python train.py --d_shared_expert=0 --hidden_act="clamped_swiglu" --init_std_router=0.0236 --lr_router=0.000932 --vocab_size=8192 --tie_word_embeddings=false --batch_tokens=[32768, 65536]
Below are experts of layer 6 (counted from 0) of a mixture-of-experts language model. Rows are named router (the router's row for the expert), gate (a neuron's input weights, with its number), up (a neuron's input weights, with its number) and show model dimensions 128-255. Each number is 200 + 30 x the weight over its row's rms, rounded and kept within 0 to 999.
Before each expert's rows: a language model's description of what the expert responds to. This comes from a sample of Wikipedia text that the model never trained on.

# expert 40
It responds to: The preposition in (sometimes of, within, across, from) before places and years, such as library is in Tikkurila, in 1972.
router,187,186,220,148,176,208,202,232,185,211,207,225,216,138,245,208,208,182,193,171,211,183,247,173,202,241,144,208,244,197,227,194,218,162,216,245,229,192,131,212,135,228,178,166,216,260,229,231,164,227,204,178,243,186,166,247,230,199,201,260,224,194,181,241,193,185,194,237,148,200,247,226,235,157,163,229,203,202,205,233,190,209,188,177,166,197,232,179,244,203,207,174,207,204,192,165,147,173,157,236,207,178,220,170,188,224,187,178,179,204,208,245,178,294,190,204,196,173,201,160,184,212,212,193,161,219,199,215
gate0,211,171,220,218,161,200,212,223,160,222,224,201,167,170,184,181,175,237,207,152,191,260,195,186,166,193,166,236,189,241,234,190,227,155,150,186,198,172,178,191,203,217,178,189,222,188,165,185,223,189,205,191,145,152,153,227,236,222,216,219,237,231,187,187,229,238,181,191,181,186,267,226,227,228,203,234,219,156,164,241,231,232,212,145,176,145,208,224,207,217,205,203,163,235,225,180,202,179,145,155,176,201,169,229,190,218,178,178,148,223,198,225,206,153,174,259,215,180,173,244,192,190,193,211,155,160,170,168
up0,202,183,179,201,148,139,207,222,194,188,183,239,174,179,199,171,157,188,166,152,189,236,209,260,196,209,170,199,186,201,229,187,228,214,172,195,145,151,211,206,197,208,214,162,228,187,132,227,201,245,194,201,157,152,175,245,188,229,235,213,232,241,219,191,226,223,170,189,158,213,197,238,212,233,232,236,238,160,180,213,235,177,201,187,182,147,244,198,191,231,207,232,188,189,215,231,192,147,220,166,195,234,185,199,225,158,223,194,157,178,181,203,194,199,172,222,207,200,201,185,179,226,181,208,206,136,159,171

# expert 60
It responds to: Prepositions, articles and descriptive words in physical descriptions, such as white, yellow, stone, onto, nearby, plus dashes in bird lists.
router,212,181,176,220,195,195,208,237,247,180,157,237,180,196,223,221,196,210,229,199,164,240,187,199,202,231,151,219,269,209,202,146,218,208,210,187,245,187,170,227,218,202,235,204,238,207,259,192,179,199,190,140,182,261,116,193,239,263,212,270,196,234,134,201,215,177,185,214,181,193,231,171,164,204,210,197,191,145,186,189,210,242,230,210,207,190,226,217,171,226,171,184,220,180,147,146,158,209,187,290,183,191,217,176,241,210,219,166,158,175,234,254,122,204,202,156,160,159,230,195,194,165,192,175,193,176,229,199
gate1,158,203,216,222,136,213,187,237,210,165,228,224,182,223,219,217,224,232,241,207,231,152,184,201,213,206,197,132,254,197,205,169,245,242,195,259,194,243,220,254,234,177,200,189,261,215,177,205,181,198,225,199,216,199,192,229,201,230,243,213,157,204,205,178,232,232,187,195,209,199,203,199,207,209,212,162,218,185,228,208,263,203,149,187,182,201,227,206,212,220,120,241,182,234,217,155,248,223,221,176,193,144,193,242,237,178,204,168,165,151,174,271,144,190,209,217,181,170,242,170,195,165,258,235,206,243,223,247
up1,187,199,185,209,156,180,205,235,216,182,214,252,202,212,194,227,240,225,230,192,207,171,185,172,183,185,216,158,239,200,166,215,225,209,234,277,217,267,201,255,223,217,219,200,249,218,202,189,223,213,221,171,170,237,205,196,219,196,249,209,182,199,218,156,222,216,217,243,205,190,202,210,189,215,190,190,237,186,219,212,211,182,178,208,154,234,179,244,200,210,170,211,215,229,193,168,202,230,231,199,149,144,194,244,234,235,181,200,140,143,165,237,137,215,198,225,203,124,240,208,183,164,218,263,239,253,200,241

# expert 15
It responds to: Later words of multiword proper names for institutions and places, such as School, Museum, River, York, Community College.
router,198,181,223,152,200,172,212,181,250,165,202,225,193,232,180,210,189,198,216,216,242,223,239,212,241,233,199,185,254,233,186,135,175,180,153,233,215,159,204,215,145,189,202,200,222,175,169,211,174,188,201,145,207,229,148,223,220,202,207,267,187,195,196,281,212,237,225,226,159,178,173,160,211,194,213,181,175,200,150,215,214,214,208,175,179,220,221,190,265,231,176,164,190,169,193,185,221,236,195,226,196,198,224,150,191,229,174,132,174,200,252,240,227,229,205,216,188,180,187,230,211,179,204,186,171,183,224,177
gate0,195,173,196,187,180,230,237,185,221,180,229,196,192,201,160,187,186,190,254,175,228,161,249,199,230,244,193,176,218,244,198,240,203,204,217,238,192,125,153,220,162,188,214,203,187,173,218,190,224,218,193,183,181,209,204,182,139,155,163,209,180,137,211,226,177,197,308,217,191,234,171,148,187,246,120,237,212,215,120,229,234,197,153,131,223,218,154,219,218,241,212,183,199,204,157,192,176,230,218,228,211,159,204,176,213,185,153,114,219,201,213,151,268,223,206,205,185,271,188,168,222,179,201,232,214,202,224,222
up0,234,198,244,204,208,189,242,221,203,166,161,241,202,282,211,167,175,212,232,158,231,170,260,194,252,254,167,184,207,240,223,174,197,235,234,280,230,147,177,207,188,222,235,154,166,179,203,157,225,214,179,226,230,213,167,189,143,142,160,202,173,157,236,181,181,189,242,204,160,229,222,175,212,272,143,254,220,215,148,245,227,196,155,150,215,242,156,178,191,201,228,212,236,206,225,167,207,214,187,283,197,154,231,162,178,173,198,123,220,217,170,143,239,239,235,213,167,228,213,172,214,189,209,199,245,212,237,202

# expert 30
It responds to: Country, state and city names and final pieces of proper names, such as Ireland, Brazil, Hertfordshire, Dudley, Johnson.
router,241,210,202,197,179,165,205,184,220,226,174,192,204,181,176,260,206,228,187,200,184,217,215,216,205,217,171,185,238,195,205,155,218,207,187,194,246,201,190,182,154,201,247,162,215,192,210,277,151,176,175,167,232,171,132,249,191,247,236,199,196,197,186,268,201,192,186,221,197,155,196,169,206,196,181,187,203,195,209,193,219,197,227,182,186,195,224,222,238,219,212,175,198,167,178,207,200,192,187,260,186,168,260,141,183,228,185,167,159,204,208,208,222,239,207,237,196,179,172,165,208,225,225,195,179,184,226,248
gate0,267,187,181,192,200,223,232,216,182,202,166,161,237,224,191,247,168,197,242,199,203,175,262,187,247,197,186,215,151,226,153,178,185,201,217,201,217,172,163,184,192,234,150,199,238,180,153,195,179,182,178,148,226,194,188,232,212,179,191,202,191,165,226,199,214,203,180,163,215,178,179,246,217,170,158,150,235,181,201,197,194,215,209,192,181,192,249,222,205,197,213,229,168,202,168,162,192,211,189,231,191,172,184,248,178,204,231,172,139,204,218,213,187,176,210,204,233,181,213,190,216,149,183,137,184,202,260,215
up0,164,197,203,219,194,200,122,165,211,221,215,246,159,205,176,147,253,227,163,177,229,224,141,235,135,196,168,178,233,167,244,227,204,232,184,168,171,229,236,220,223,209,223,168,186,190,248,209,221,164,207,256,185,215,166,193,201,211,215,223,216,235,173,198,205,223,219,246,187,216,234,167,196,210,237,228,187,239,218,219,186,196,196,206,216,193,162,193,153,208,199,173,194,203,242,233,257,192,199,169,150,232,205,151,235,211,157,221,238,174,171,203,217,230,206,208,186,187,202,212,196,287,210,266,198,193,158,219